python train.py --num_hidden_layers=10 --hidden_size=96 --n_experts=128 --moe_layers=[2, 3, 4, 5, 6, 7, 8, 9] --normalize_top_k=false --routed_scale=5.66 --router_z_loss=0.001 --lr_router=0.00104 --tie_word_embeddings=false --optimizer="muon" --max_seq_len=256 --train_tokens=184500000 --max_steps=2816 --dataset="wikipedia_en"
Below are experts of layer 5 (counted from 0) of a mixture-of-experts language model. Rows are named router (the router's row for the expert), gate (a neuron's input weights, with its number), up (a neuron's input weights, with its number) and show model dimensions 0-95. Each number is 128 + 32 x the weight over its row's rms, rounded and kept within 0 to 255. Numbers have three digits each.
Before each expert's rows: a language model's description of what the expert responds to. This comes from a sample of Wikipedia text that the model never trained on.

# expert 14
Description: Opening or inner fragments of split words and names, especially after p, m or f, such as qu, ex, the ubl of published, Pont(iac).
router:162090166131120105089121120134113168101192147158078186153161123104182110183066142099131123126142096116180122118073098128138122074152106138099088153143171112152100111145164121095163135091129153097135120129099156161156147168173108159196179074149129179103120145103138161171191163074131108074
gate0:120135208207154124163124120137137069121142120130128121110066115136101126125099158149110161132124131182126136126137105103072151121131153118135187151150161124234216134126131027155121122096141098106156150143105127128197123104165124135121187144142143128126107191098166144114169128107128121090
up0:105171087118086129077125109082136150156088165140128143128173176108171126146163077116073123114141152102111115123079181123150136127147079130099113101130131125034055128118132162180188160156175145184143143144158093109130090164123104146184120145111127191139124094149081109133123143154154205139
gate1:180148126135131125127074133064105122123145112138138142227131082136164152127058130104037164139144112143179132130123096126107115132102090156081124151090128135136119189120085114126091115124100139152178130129080131091141126134072134129164114205180125108090139114207139125179194141154122128116
up1:171114067108154172125128111072163175133119115109160130116104098110137151100038184092128125123180148140123106163067097121130133120116132122141084163127133115121156190152121134170114109105123149131183136129058122053127076123110152127097125129127138085111056108200137122133205099100120076163
gate2:124103080135119160102131066127126104127130081141130094192133181137098128169047129162132148129076119129120137137128140136097121153120156113129113132182189078106160132173141151190190173143161174134064101181155132098135166146204122130108198117074122172128144120139091127154178122131120162169
up2:131149135164145099156105121050119066134120153116118130105142212150103148197105142174117105130138128123106145122096198129128130084067155126145215115128134077146104137046178099129119123139167103113163116077133155128110125174117110130124191155111083172160140085067088106136129134129140175115
gate3:118113076139107212119132095126134125123113142130012153203199138154185101114109129118126128127152141068124091077120113154122067162120176131098082133156139056066122168120142191106141124095160111044143122089128156122158147112138122119165126146129112101107115138120121123106118144136131113155
up3:141133132172121161117151073125155141121133186137009124202185126139162128173015138093135127127146172123159124100100129112127135151094141126124127140193154176166178148087185109099124113157122078128132116125113101129129116139144196106136096087126119135119148168096087142099097110100151124122
gate4:111141121092122066095121112141100126096106085130062125118145198126127160131129138092141117095128110140225185092123124125168105148108121156121180129065106130138124126126143127081110120108102058134172155096000136143124126123137075137120180113148116133132125177119131127111148170117128106090
up4:119143115206186129175113127086149134158102224125176124126131126209108145124127076133109095147168118083138088111123121126075102126178126121178116139123063134183136151125077148108188131117153134076118126148166150185153107208146137110158126160124138120080137138106102120117130103180101161154

# expert 22
Description: Years, numbers and first words at the start of lines, headings or table cells, such as 2018 election, 2003–04, Chart performance, Preceded.
router:164122159097122120108119148081081154094169137137121133149190188109137092157109142112098098080166102120123106085089080164174110104143092169163121139156159117159115081200144105104164180108148183095174118150107116154205149143139112152191161081176144171111100137102175141146127172090150103112
gate0:130181206205119128128130169078129112126120071083124076118155155148161119141126190162086167137106154144130074132146199151110103122167097096150104184128157157163146150229167136129127135134134124151102143127091120149172124132133128170086160062133152113139169122091191127166138122099131138126
up0:163135128122137038141214145087082126094128118105155156115132122098142126186191119129110137100094149165126130169144182125134089064130115135170133176176132148133214128144082096149144130143146173208141127137141188129127129123123045127097135106152161087137085128099128185108144117136129125122
gate1:161137131137126121119118158126096057084145128134133161064094140130085158117121117183182131104060129140105125144061127128117161080153079128092125130127137136116122129096070128119155127161169173173152153164060126052134134078129083092125146090160135077136088138080136155117054149154140151198
up1:154071114138108148132103118138136140135130151115135125103080115119153130176152087214152102152089159141149119136089128128183135136089122128065138128177134147096108181072115204114133139099125092143128160097121063167136071134175102131125153136098101110130150133130034146134085129168097064047
gate2:127085141024127123088130139139124129149106164161127157124131140133129227069124124134119148128148148197081108127090171138100177181126152162129132139132176127138042150184140157115128063122077133157133149047124128129204158134144106129153146118090137120125089133106144120119132123084163132099
up2:123152113116123133090178178097108142219116161130132133116156080127103177089118129124113137050126193222090123114130135125103198147226196131147161151137124123122038137126125131135122144125098154131097158100172134077158137129109107132128169121091141159122118132102135090112123163114138140155
gate3:133161167113127135125116116082197029128127100146122053103147163128094132207129127123130236139131108127110120071105136124186167118117128110136119138146134102139116123151126135123086098114093100073129152060129172164122118133147148135160131130155128074133178073143130163141111172173170082105
up3:154105120120202127135090177206044132126107132127101135163131117118171132101109066123131115131082189171078141130135125134096127129135255135108208152119107118123123129111156197111122145125113130149120139130152126106111133108083139091135071137137125109108094111129109158122102092137102191084
gate4:163150060114102133073121113119142150144204155143130140151077083107101138130104080179126099123112132128116101148086165143099128106157041128044129112093133129137071127217191139133128125144155165118169128143130120127142146145156112112196075144128191137125132129146200097149117127184135123112
up4:117095144149183089125128189127134112106125128119138134130134187155134119197124184130136123135118117162130106126157092210146126106140130116133087087167109077116117143046079115156129143094163124099134158132131173130073115135123143112108148068125075117133110125141032080174084044185118143131

# expert 42
Description: Single consonants or short consonant clusters inside words, especially m, k, b, g, e.g. Kash-m-ir, Sum-m-ary, sy-m-ptoms, Tre-mb-lay.
router:184084167124155105076075151106106157109152158165075172178164150109157101133086165131102115122147126104135101114103101167129098100113125184183084170152165125157118123133123110064150160099135152104162089147122112180161196162164113131156208090149119159085110107104121172192123152127132118079
gate0:120077121171099127079056110213121128154116127140127185138151137122109108134131135127134134125129142128113075147088065139126135133096111149175140152119082141118126139122086120109129159133081123086163091063127124233203132160154139093136141145125112172192159128084170150180140185115145121074
up0:116112125116165169136131118106124127090106141060106070116097116104194185173141124128114113161152121123223134057136142083141045112199098089114127138130120146128117091140131146128099130128125132131133131157169126091091156151133066102108150155171135056060096104119134110091149109125097078179
gate1:128072123143114122126133102112114131061130127225125114127138155158152111142154138138123101116168138121147140196111079118064155092134145196178126096122167167140127137082111181112163151139158165111119138153098153132174149078186132078109190132082113128130131129094108179156112039143064118135
up1:093067151052119160130163126174074129102128074191076152149094133105157141078124215135116128128121119092098115134130070106100130141127181103171151126079102144161163175093143126111125129126091182113128118156103141106071171151181139071160154157116077176094106128125123153170125086138144141140
gate2:125145128000150075040121117104130124136153132068129135136188111073152165167062154139165128142114124098128105131124071134137129128118140154151117128094126116112153179122135144116121112066213142123128128179138097128130113065149141119105133118097140127088103086060112126134133111107059129126
up2:056122149115111118103123059119147116183137124120127143127185108067142140143110150211137100165140056188118198121135093129090130164161104123134096121120137164098099200121103107086126119177162155138119073123138050130097129131095110154121167150107069102091096155066113109124143117164128131128
gate3:169087150115068154140134074101100113186102131112122112136122164136136164069144098126146155102115185074153091123117134131130095154127136120158147112149090124070096200141065128129145181111130180129154034109086115081112177151127097043153127127110123184103133132114121158116146202138134109129
up3:023164108139126129096124108125133100127144180123107153091151082115134149125029115182129133132111025138129106107105150144119161049133124115109113118115173147122202126166138090123137084113168102134162183140195103124141109126126129213108124141159131122123148140111123144128128156097123180117
gate4:102117111179097091151176104130149121124131135148095118172055190150114127125138108185101109105127151087138142179109120126138092126098185128136128114206162141127157104139124106122108168138096184130073117128146124130138131169209130158138125075156160038185114073104128077083116122134085142071
up4:151122144104142140133096130095074155109088112132118128151108105062145214156139111107126161125132123132110116109138149095124181110185062153101111148112128113132088199131141126128167100158125079083165242083115170115110134105111146125189157165127122187153123083186143170108135159137150141177

# expert 63
Description: Consonant-initial pieces inside compound or derived words, like other-w-ise, like-w-ise, ground-w-ater, birth-pl-ace, and word starts such as sl, sw, frequ.
router:145126166115119088108121133093109140099145169152084165190130143076193143165093177108111140112141098082149105112084083143170167087126110143185075174153179100156087112162124108115147151090107133075119115142119138113144195141151116154175203083149146188121124153103146166163114142140155060106
gate0:128134108083061132190075093130114153140135143155083155126129132138188164132151093137100128086132071105146122127076137092169123106108115107134109138137122186146106140126207146136149155110129165080067177158109077110123144122119067147182113120064128127085132198178171106068126169157133158134
up0:128109096194165206121169112089113109123133136097183101149165129106115135132100121130118106125135131155099104134123119188107132129154087115079046103156158103083128150174037124104128127079153105097182130058116153136155127142137151146128166146133137102129127059095034161098105138113154139084
gate1:134127119116133097129170143040131154145112048173115166118152201118131122128143082153117130086129128101119134123133143131175097159105096195136124111083128172145070134111126135176128162117117153188069066117085106116124129130136128131077152082095141109105131127203097056202104169130132141107
up1:127133245216149115135108115177128110090130179127177111135168133171096139094158130196141211159105141120090168130135127142151140100146101058122105133039115137136128137131143112137151123137129118141136051131144137152129130162124172129104084140125131174138107159085181130136140111100119129076
gate2:105201115207164146159096104125127133156142155156122077130131139209140138143093177137128135131121069130173106121161132198152125108125123158178147126130154129192137182139170150161143137117128130099103093133182118143123174120144126081139144164186186138217135110071138120172127149157095087113
up2:125063129131134143125134149126127119126166115078157198128167129110085129126097134127140183133153130135155161142127180189125156105149123154063132133127151125127170120119118124133145082124142130189126086135062156102154113128081128156072103123018043096090104141195129165153130130097135202112
gate3:117116132161119128152123139114125044126125123148103079133146129135097163135113090156106059094126172103124107128092070160127175139125120139196100177132174086178119121147144128117109175136118129070108137154127119034161072066188158125092082111126132190123128148072127149137147143183186113119
up3:121126158143106121070170139152096128132141117143136093111102151118149117161086157128180130155132126072127051121077138125163176070122131146148110172117155174108113142133153123161117163129080169154240106104143112065124122126202201109118125127108129167122156185095122192121116128145151065126
gate4:071125159134137162153095107099118118115100144108121094161156134127168199145105140053082106128146207149109130126130127095136140100164065127184116102155155079135122156128120043160135126151113133091177107101167138117179127096074127142165095147208048130105145154137127168158092108091129144142
up4:144094144122153091119132144130101112129119169102100116134087193071136158112194060108154170151118128106161200142109146109180190114132113117127140066124127129081160113163142133095180208173101135138098130165118147056109090143127115121129121115144117161110129253127129162126141128121150128142

# expert 34
Description: Middle stems of Latinate verbs and nouns awaiting a suffix, like dep-ut-ies, conf-ir-med, activ, ident, represent, impl-ement-ed.
router:140108135099142082064113118111111137066150190140101163151155165086172141181108105085117089120138114083158106113116115119146134109169093119127067140133168111159093117195190110094128147097145140116136096154118139122167174169181125148178184120143150173103102117059203177139167140103134088110
gate0:119062143075126169096099115107140115096164167137137162103210098129151139091098132060119127132173127122129139131116082102072139157135168151133123079188166124183080184124105114088106092134066116128167099102186137098174150169158166125193172123128189136136110127151128129137129174111126093093
up0:128089137029122134097079151129145073125143138143070129102127111123173128177139051079126127194119158130104215126137169053123127182162129129112118138133178141129136128158107127122094188117127152110085120106161168133155130090092082098092101082122138128100107139132087109102056118112102146126
gate1:136180120184099165129057119086200131123155102141165133105127120141159166168112141146163070144131132110137094154129116105045058111124097088091109142187096141090069171143118143124163123155102172102149113167129095128126144209170104189131114129170167130130095123134159115150171146128102112079
up1:132129099147128157165100125110185092131131075194106122160137119185119155136131165162167111151202190063145111113122096093073126149122106170129103153150053102138073122060173129102132147183204154130091191126129138132112129161117139126141112095169149125127139130046122124145147117133098119092
gate2:153196114130127065101117132110068132084136128154135208070076127083133130150100058119068131065126133103124137101169171148125124172101133182100127119182121158099168187175155119098124132128128130161162150175167130107124128129128096093117145076123070062120125138120139207145139132124149122121
up2:138109007145095190111131052112133128115068123123197113125227104153157085049106124098126125151107156078120098136112108160136122139092155139133144160159130144073110086095136114133161084101138137172151103162124141171122131130140138210120141136081153130128127130157152127158112128128124126122
gate3:202188127128095128135121090152175122110153097153110119163153191126117141132127132131148128127054131132125086130130125101154159118094117120145124124110110140079099121155230068130127135096253193131130146168121137158118135102128180055140077128119092123130130144150144154102180128100124096115
up3:075130086087152172096128130113176145058172103126098115143146135118134163104111142177129141126156170135116072151126123143186112129095126142170138091046142146164148162106180129158074127177122065121163128160132120161171135175131169127129118162152096125093119127166222140164107117082142156061
gate4:131164149125098110109101125071129120135182176133122145099158134128145134140096128157095127125136141083151128193151204090175120106113133050128098082106154128205115132221104180117129137154063108138118123219140104126144153125110136120096105127110117142070133120128160140173138097115202177128
up4:112180143087098185128144107143111141140154125125121102129142093063126153158197109168161129145140131127115097054105139142124129159131131125129124131079140079126085064130172104175054128108151219205129107165151116126127126174107143180175195161117131122048111138142123128124136102125173148113

# expert 35
Description: Year prefixes like 194, 189, 186 in dates, spouse and birth entries, plus numbers and scores in tables and results.
router:133104153100163107122097158125093149085183147144102157145173163113168097165116179076100102064132072080124085097088083159156133102140110153113119125152160110165120107184140082108140129089129161102166099170111128146204153139136070144198154112182153159113086109110147174157164153106174103107
gate0:113088077162159119161128120132185127141100125184119207240127146123116116131090169157125139064120111119136165096166085144111161099094163110166132126136104105141150116120109098134156120136118050068078084138121171109148081113130130192117114131110126146128055162074109097140128157149117093124
up0:103109077139135106155151137133195123129189118117117153216144149131065161137126150148135120121124145065121115136227127132113156172146084137025135106105176125120141102125113144156197126131144122129143122152123187123165086190166153142106117162132113136164115177064144129114090120081125122136
gate1:152149125128144134182140194096131127150224131130090121121179137167094150122076156161163116109115111090139113135105096072123136122126129131134160129175137126142085152112147164145185133132083128063206151135130102110128133133093141126201126128194168127127121193134113184191059176135142133156
up1:142114133124094134062118100144070084111090146127116137142104085108165128101131064126090125157170132123090144132175129122208127137124140111101118100108100162100216078128111150029118143071132068173128087116114152129094077121142148152107141111080095170114133149136118115128193077125090164139
gate2:130235120177193039106134130112077074133112167120123157107125145124098146111144122077191128131187137082130098092044095129134114128084122129119122148092213128143113140126117136135132138142129115092093115128119139120138164175127143147182177162112163148076113160151139080129141144124154165152
up2:098152160137137143158153114140143108159125107084156123127193170188156047131159045133144106166141130126147119141126140163222159123114127133150135172129126176131119083129130130189053154093110109170133106123128113138161147171129098045136113165141085153131151122135162119088129139105176206138
gate3:143134109115130115111132144138137127127167140133124123128167140159105160158208072142153128121128105103112140116079172035106126070134093117122116199128120120127118090068091129096100157130181091128193142128080127119114102132172163092142161148115086116150152161108070127109130121012199132106
up3:146145101139127121209116101146097140127111171113108140157109163117117147085112152203148170177169107084189131140100125121148087149097135153142184108099123140137127141072138138133128127167153171110139063126051142053158144159143135121098127154111137154096105195150154113136139129033185076126
gate4:084151126204179125131093154126185176161109160137124131124079119125130179124115130093120098080120105106165152114092147142196091136137121153100157125127140122125105174197236149102145126115118055125126112194138110163085095081153137124086135178155106151173127150135136129074120111164154126088
up4:116098132141108169123122130137187137143121100161153140112104010087242154156149167057185101109140137113105167193107136107185141131154167181122149153133154145081139125181140086130087141073125131093098103127129111137134117083118158120155090130129129135133116087090117118113100144101135154161

# expert 60
Description: Vowel-plus-consonant pieces right after a word's first letter or two, e.g. sp-ec-ifies, sk-et-ch, m-ic-rofilm, hig, lik, bet.
router:188106145105160103070119189110111186115151168173105186146147149068166108181076163106113102122162107120192094092106115160143154101144099178153082148147144108141129100172136117109163162115146131095141102139091101146175171149182115151156174098183164177114112102102144155180171152113143117100
gate0:131044130126040134133128136132133059086130124172193127132181177125132118113120154142128120178089078166146124152108133122120099133137114150179136115145133238138171105128111137145131191128126117076112060106150084122133128128133071129130130136062111135122120208184094112122133124100133127135
up0:176072166092087091123131145122168071146159126177182133132176196132146118091112132137094126189111102186134133149128130116132134131146124132177130115115138209075160105127110126140148137135125081129122052106200066117137129127093076136091139112063111128130109182154110110127128137098158207135
gate1:142138107120103161070142129128056126150126155127128111107141163114179103132144123128131100132124142127153143142128128136146071141119032061153124125144118133197112083146114132080158128132138153112102099146168158099116139116142177144130126165157124119119099070135113155128132255146135118151
up1:075170125113144025123118123140137129130127119107130099150104123140146128159128134132120138085124001094120028126117189121148133111130167234129122154140125118095130127103184120101115128036106151147126165092137133127148130113098118135113132076145160155123147140121140128128131107104131158076
gate2:109143138122141181033140146119101155122125139146172128117077122132131182128166094172153099193203122177162128124131148125143176125112155115132090159115121123122118090147111133140092150116123134111168109120208131137138120114187123052127158086161128133085181103187192134069140078070143117128
up2:093067126128130131128128225103128158122113169163122162116061130165132213130198114189097129208148133184147138127137130158202199141109182069112155142165133063145146104131156121144108160075115117094123101110135130137143131137130101111087127113161135156109141114167135119123108091102124117126
gate3:172143109152126130122072176131145199121112116152137126104131128150113101193122141123111123189102125120141150114091192091121195128076024129133103153095132188128130087135128070128106056127127132128103067115125074143130125159128128135143205128148117128115124197160181127124102145121114096071
up3:097123128054084093143128081120101078127126139167128124168127118249091135144123125090119140154130164097144171160162146152089046127159140128136132108186116141087142097114140165128110126128150146127161152108084144165080165054150149130117130117098110139206107128133083197150126133132089089128
gate4:142123221128132103140124144103107088107178172141108093128143105056123121124165096205137114123140125187140089086128094140092132174132085150128139097116164115124119159103116073130126104140128122179161162070138112135133117128120103132126149130151118239119140126128147137131105134198096236130
up4:126132123129144145085148162187127188152129090117155145088134206159125099124125161051103171091140116141130153180103134153143133092140130166075145176132060111147114071117119156146130191102121163039150125176102119126120126168128148135130100135143189069100147125134054119153120110126187096120

# expert 31
Description: Vowel and short syllable pieces inside longer words, such as bure-a-ucratic, rest-ra-int, favou-ra-ble, r-u-in, and openings like tra, se, trans.
router:136096147111109087115140132116122181103159140158062154141139152089166126131084149093107113124142079093140123114079087153144111100167118134165067139179148124182128129159169084080136151123146146105173131148080096148154158124128088171148166114176192151128046125092187184169143160075151075124
gate0:159142109177132119114157101136080157054136093156114115113174172197155178131128129116113134149128144101136173111130150057137126170180094081086145137163124173118108110128144164133074141150179127092153216125112135172131120057144125122128155130133131125131146158103146179134123135134169019161
up0:129071134124164061154122196149168127177147134111116157131119126112147091157126109121137129130092126126133140073112123196082126106106126170155082062036180126168134142139138122132147083132153106158137127133163193043092112160104125125116114176144129121128114159127119132090119142110156238109
gate1:116132089051065047171123131108161129187128115096093132163126102101131163090130126146128149163119133108141104092100091129127130122130127175129132138106066162104124134165109130137172182127143115124064084184116095144173137126134056172119131083138142143093095194169183124202107155171128147149
up1:124129110081123125111170126131172139132133136144127144104169109219052185124121127185120168136112127141128128068140131131100153128126113179109062131132108128124109128150137120127201097098104106122067085129150129129202131069096113157127101138165195107126099135098196032172105125120110111135
gate2:159101129118105126174137090114167116128124137086126144113147139142158143074096170096157174103134075107127217114117057103164158124113152125127055134130246134167155171117160107089108161109126115113162120127132139092143161129106163099094141171112122134124130125114232149185143140130086121127
up2:089131124111107097165157124050126171131159083158123132095061098103081112074143108123111152110177149226164119115118174152188170144109110056174133083132196068183140154117108148128129138128118106107124154150130103107174171136121116112103125089076130124141121104143191142153130181123127140123
gate3:125143158114140119093161125095129103073130133118162124156162143130125152134134136174120137172170139127073118174125183120132101153103110142149117080074198168115123101127129117149083127162113140131171119191134136076145181126075153134137152114119213055180147128052205124068132147074107113135
up3:124123083099174124127075139130160197156089150151128065136135083098070146129065087136074145067150130120146111056157146139110190097107145068116131134141058120130101139130097137121153131101123124144133122130128118178122092129126106097070126162152062147124128116209115139183124086163072120142
gate4:156079174077095103114144117175110136175053146136090121094124116111121127108176132077087128151146128108112146129125111125118233110173115175105085113137130085179128171156133016214088126134137075125109125130163141198129123104142149139140143151107155114129111146131129129118124138091091150105
up4:113069159149159149128126132107114115131064124096102091136126071166110048156145134087096159122158201100127183152156112104097109105126161148144055132156126114158110136154128133141086115114120175130128128135204123129184128118117140142099055180123097019082118096125107128079122104128150112127

# expert 45
Description: Accented vowels inside Spanish, Portuguese and Czech names, like Fern-á-ndez and L-ó-pez, plus capitalized name starts such as New, San, O.
router:127118157073170113116093127133108141087143133182109133147153171067144083169082137064100068076144071118167110090137103153185117110155075147114102146129173139135108087136162090090145169103139150115157127166065094139167180152158061184147157112145144143113119093116132133152106155095152085081
gate0:126062099134112118139107133060139167187105131167151134135128139125156116096181149086054128103130131182128097129055146078148069121131100136066135107113155100130076106147140056094178126129063132112117108142130109101138179144109124147104135115093128078108104127073054103143146116130149128056
up0:118133158111104127113108138181077151130134128131095122046180125113129124224134154144177128126215122063093112108132128192115152093127182113165118196150108094154176126126120181168110111121145135157151119128108128169131126133148134057131132132123103149155149150190163129113162171083095111183
gate1:093128197115125082106150103112171150130110146125104230151079115141080152128119123119074144137138137129104128103221069025116129095126128109131131133105175137154154134074153145129093132128130049102150157065146118118149165130136111088083133110136150130178164085082116106123130112138156113118
up1:146109067156115139160117172094149116100144126132138110148127129136126136116145080216131112202042106137128134156057192138105118130156078127137128090124127145129054106060096145176202111127128140142130155217118139117143110108171138108133111202103183107120161125122122124105107114140151149137
gate2:079176126132125126120138129104167216085170122147124130102164112122190106117107079122215086131122113136163118128110127142119114131116084144100124160184125131146165141133177103084138105108174163146098131121115093135139157120081098170084226086167140188088183173142121159123122190125144146143
up2:130103054138050120115107142073138146046096141168127105095136088122157141147136075071130123155152056107180127112158123108153125138125129135146085177123122185041182140147108087131122140177134173083159146090130125153132134104139088176127088130158120122135222141107104127142130124129133122162
gate3:139096127119109127113130139118156093134128134107135123111128118165053152095075141242145111161091180134117167126134107119129181143177050164147186189119099120115081190176087124135141150119118105159083095099083127095134067177135101120141070151159108127095131135131095127128115123132193141104
up3:138108161124053127137076133135121092099137139137090124100121168197133125114152140094128120173115161145119144154119087134130160180080162152194124179096120100056113160099101088118088100229097107123122142176141126123124042152196092127107116120150141160119163136136130078077143128158145124162
gate4:099132062127108123148127060124066154128131128140115083136159109131194114127124064198140196114141162128126128149159142129143175156182073112117136160081114134134151083205125068184139167086149122171109110148124088093152185112192156148132100160162154101143142119104127169138110098119093105113
up4:118101151177027102105134200100161147132135149079169172125123143100046170132075168078188137145167089142130125087111095135128151126104129154119115132182134114087130146130111191106118091123125108126121125145178160133154141127132083127141136133059123159122130097133043149132143171114127112195

# expert 40
Description: Short vowel syllables right after an initial consonant in proper names and foreign words, such as G-re-ece, L-ó-pez, Sl-ov-akia, We, Se.
router:148103147067135070111116155129109144115143154203063146138138148102174090158102151086130121094121113125178090114083104157147133075137114175130061153205178124144114122135150103099175180111143141116175120147103071163164149123140093159136179078194147141117098116128130181169122164109156102101
gate0:128147131147125085139137165142133106088127149136043130136139133153086075169138125102122147104080177199136141135130003103072128090133113094110132149104086178138073172072128121141155152120113121137121115151141131130130136141203149160126115148153141127124093086064128124096093186142107120193
up0:074104118144136127115118119128079157097119205184102113134109127115145130123134170123127230142087112172102191127126131127128126126117175076186140134126137177115104129131137117110150136112167187100149089255154069158129130133112135144128082132127121132130079090129136106157109102140053128132
gate1:125154170082153120145128160169253116151165126131113122121166134100150170148131150134150064132207199152116102145142115165133169114072131107143130129105160129158186124135062180143131100122127113156113050124141179129057058124123126128135124120096139103162127143126166150169120126134123121152
up1:148149125140124049179145126136072125124119140021108123147119163130129127108026125129128138126133128138104172125113136123196171090127131127151113087132117137125112123115130087131105205134075141101127128184161131128140129139130132172108126108078080053135112148172054138111114051089151112127
gate2:151115118134131137128139156098125134125162172097128127141145111083139122116171173130148115187121126200121126146134088083168130082182103191110146126163199086175171156114128079150068125113020115071142116139142129134122096138128145187114113092089129152129123139039133112156104060135110128110
up2:116098170167182156120131133097149079142077182151180092131117130148137132127147082135121192037143108069141162117119120133091124131111150100129144094098069113070081095127133138131126138127120150143087158177102120195149129150101130172148164119106110151064069186168124100166102160157105126070
gate3:134130132078069133140033139144038114187139132108131075154122134130083112114107135170065135124086100119130160158119129131137105128120026117128159126144152131095066124104134153124125155168121113134138128128154203109098187063103124116091082130088132158115132125088062123127154154132132091114
up3:163155098128198087087159129117126133047071133080129144181148139143086127049131140147196096131134139049128106133166169162136124107130133136145125130100109133111165104136056124136088121124162155121145145123124072096204189182114154076130137136120128111146147131181154137126126136165101180161
gate4:154120112115154064160121125122132131121053199124177132092142109199128183110123163151104104127158108127171108162104121163126100116120129176056123108122170093120125173135088124079125150132121122070102056147097073092149114087104145161164081162120140109105167100117141125073077121089197132129
up4:128062171130104104164155038116158128129170106134148120189128136128118141130132135139095126121124147133110124119094133104129159086117125139229172054077154129128162100117171126088126104145130103165129177202116161128164101155140126127025156092083134127130133126073124161152100148157105094085

# expert 50
Description: Digits and numbers in stats tables, sports scores, vote counts and records, such as Wins: 83, 73–60, 123,979.
router:140102145102151083105093161121063141093180164139104139154160169103155106143110153097109103073131069095142087108065070160149128088135116152127122128150155118153109102157133068093145168111162152114158094175102134146193160154152058147176134115201140190109085119112137158156167147101176119112
gate0:115106137100128138108115117093074109129106152108126077069163144088153029127165144111146101148186099108145111129125173119124116116120126209169163127171112128140049130138127120020137117143122123118118088130108133090139182130104131132161106153203133137144125127128122154148130097090182181194
up0:140203124165144074131148154155154182126138075146141155178136127153118127146052121203122143088073115104126135089099076148133124134145129078125101146070136135108168176122119175187127131132080137147155120128087088158103060143126130125125157105138153128104156098111162140146133129116132111006
gate1:129158087118112100229122111112125122099098143097158148189131131134129144094131134184126132124072132098166133145095127083163126144130125200142093100113113125152129158144129217126156151242140165132139124156128162131155129128118136091066124126096139059126107181070144101198157128130121137136
up1:123194099134110164124132118130126123129131112096197168122208167105126117156128152117128154140119071128063139176105122128125110030110124102085123103102171078166136142187178085161137130115132203130113196144128147128176127123111194130113087103115088141128065137089124081129128125087133101132
gate2:078129111130132130128177141145119138056148078113138149101175155143110072140103124132143132127123004118144131130097172124074124134110088109139125106131132191155103127143114106182111145082099143134142117152118164130112163160150125098128142136190127042169133123044203165164135120174117117113
up2:148133089167122126137120053188029120123074126124130142129143119132144116141135125133123142140106127151096127129069099087087118128113176048157147133144196159193185132130125101158108164148091140144110124177149146086130178138120131096126128103068107094144085023110134139138072127128151112130
gate3:082128124129123180134057117133114151128079111158134095084117136212112131155120121149113128143129113116154096065127126171157185061170041139127134129102142138084122135060123151103130105110143144127129126128117123137146113134141130128236155143155182079144137099224118175126099118118143089129
up3:115132150122118255152132103128125113171036115178210131120111137164135136043130137157131118107123122112175127139182104119101125118168095146115142077143166122092092096098121115085125122169168139139121156115116137122106157146105220124194092127097118115136133139150102125107084153128138120128
gate4:112076168140126154113113124136096135151108207176136201130125172085135128180098173188185120161130136152163145216102081095130166118092157125119153113135144141124167152129196080148144128213133096111104125125127170077136121100111153110119091137081130195117115142123141154101133185127113101130
up4:166150155114145062149173126151168130106148098057074125124159114155131135109137071099059091114088136168107123118127161175129149135121089136126107109108133091134136134136085174149102135026077124159133142167116119255124112161128113148087119118119111125186129128139124095144097106151132165132

# expert 10
Description: Pipe separators between cells in Wikipedia tables, mostly after numbers, dates or names, plus table header rules and closing parentheses.
router:156111177064145114092088177102107138112142137146102148150154144103146093143098160106100086076169106071140068068095098175166125106150111153132116119141168088178085105179187071118139140111169148078150093140098096176171137176136073170161146111153169150102109122088131145141142158079145114101
gate0:126125085137169118119131111129166122149141103103113119086166160128121083132132164188082135128155113083126154068157180078123068156109026166126111091121114154135139162112094070100124140115124137134101100136109133159042141169125117111110106221157141108126093132132095148198096116117090104074
up0:197096133126091167146133189134119138126154107166122128201137104165155177200126146128154122106082116137090135176004163132097140089121160131101165159155156078106113079149177186137135103130135128120176173118133126128139127129148194128139127059132116166143129122162102118114136149129150133179
gate1:148142118126190073117108091127156041121127130145128179132110124118178116127105073162140137153013130136095127137075146125141131102135079134120125109132148184171090211130108122203131159051111159126114097104132138136130145154197128140065188128152123108131151128129127132109122149109167125133
up1:178157158050124104112139086084114092155144144169095125101141181095116143146064130090124072125131164067146093081079101163143115098111161091129136136183139107142079117179118138097131133176114122129072128110104143114066129142170125184122125139128139099117105148140068102054169117119199093134
gate2:167096161102142126132131131125124149126122106108131075137136173146129152132069127110137121128133230079107129111069121131126137103146122127105114117152111164133127089178146069126027077096197061128138121140129128126143131133129139114218060151138178093155106175108206109102130110116142129158
up2:119133060176111121080101140128142081123104144120160146113118097123121110206159135142127138131094041178133116151139140140145101127095121077125127117120171092125105125064121159185237196123083179140112089127139147131124117128144116127082144033083094129127174110130094140136128151160115143115
gate3:078144116124128097135116134015117131124136139116073068126136035116098127135144099122061103169109128158145118058140124143196131162123117116068120095113122087129133102130134125095098091087092224159120143148125126123117114107131085135118137068210162109098177122134120143129126128112125130139
up3:139128146118126191129146178153154125104121194137158154124131158134144183152127160112171139206132157064107127204128154132137178131202120124176124127136175130164124145131130162133146065131127069097145125130172170123177189137102129115148172194097114129104120177158152070136110118127147137199
gate4:125135109094082159077126097036156139147076128198126106091160122140187085177122162128131115212132123119124109098136086111140117134114138166142129118071129124186118131089112083162170090096116111100124143100145141097151148096183096144109138132087145151104075221125158147122135125125133197153
up4:181134137006105074149099151116139132135171106178097110071130134111121129144125143095126121146238147036162121115129120115147132145118126155139172164107051147155132137177112144137137120162144122189125079111126142117147123084108118122118178161134157132125120138154129142151138122113120211150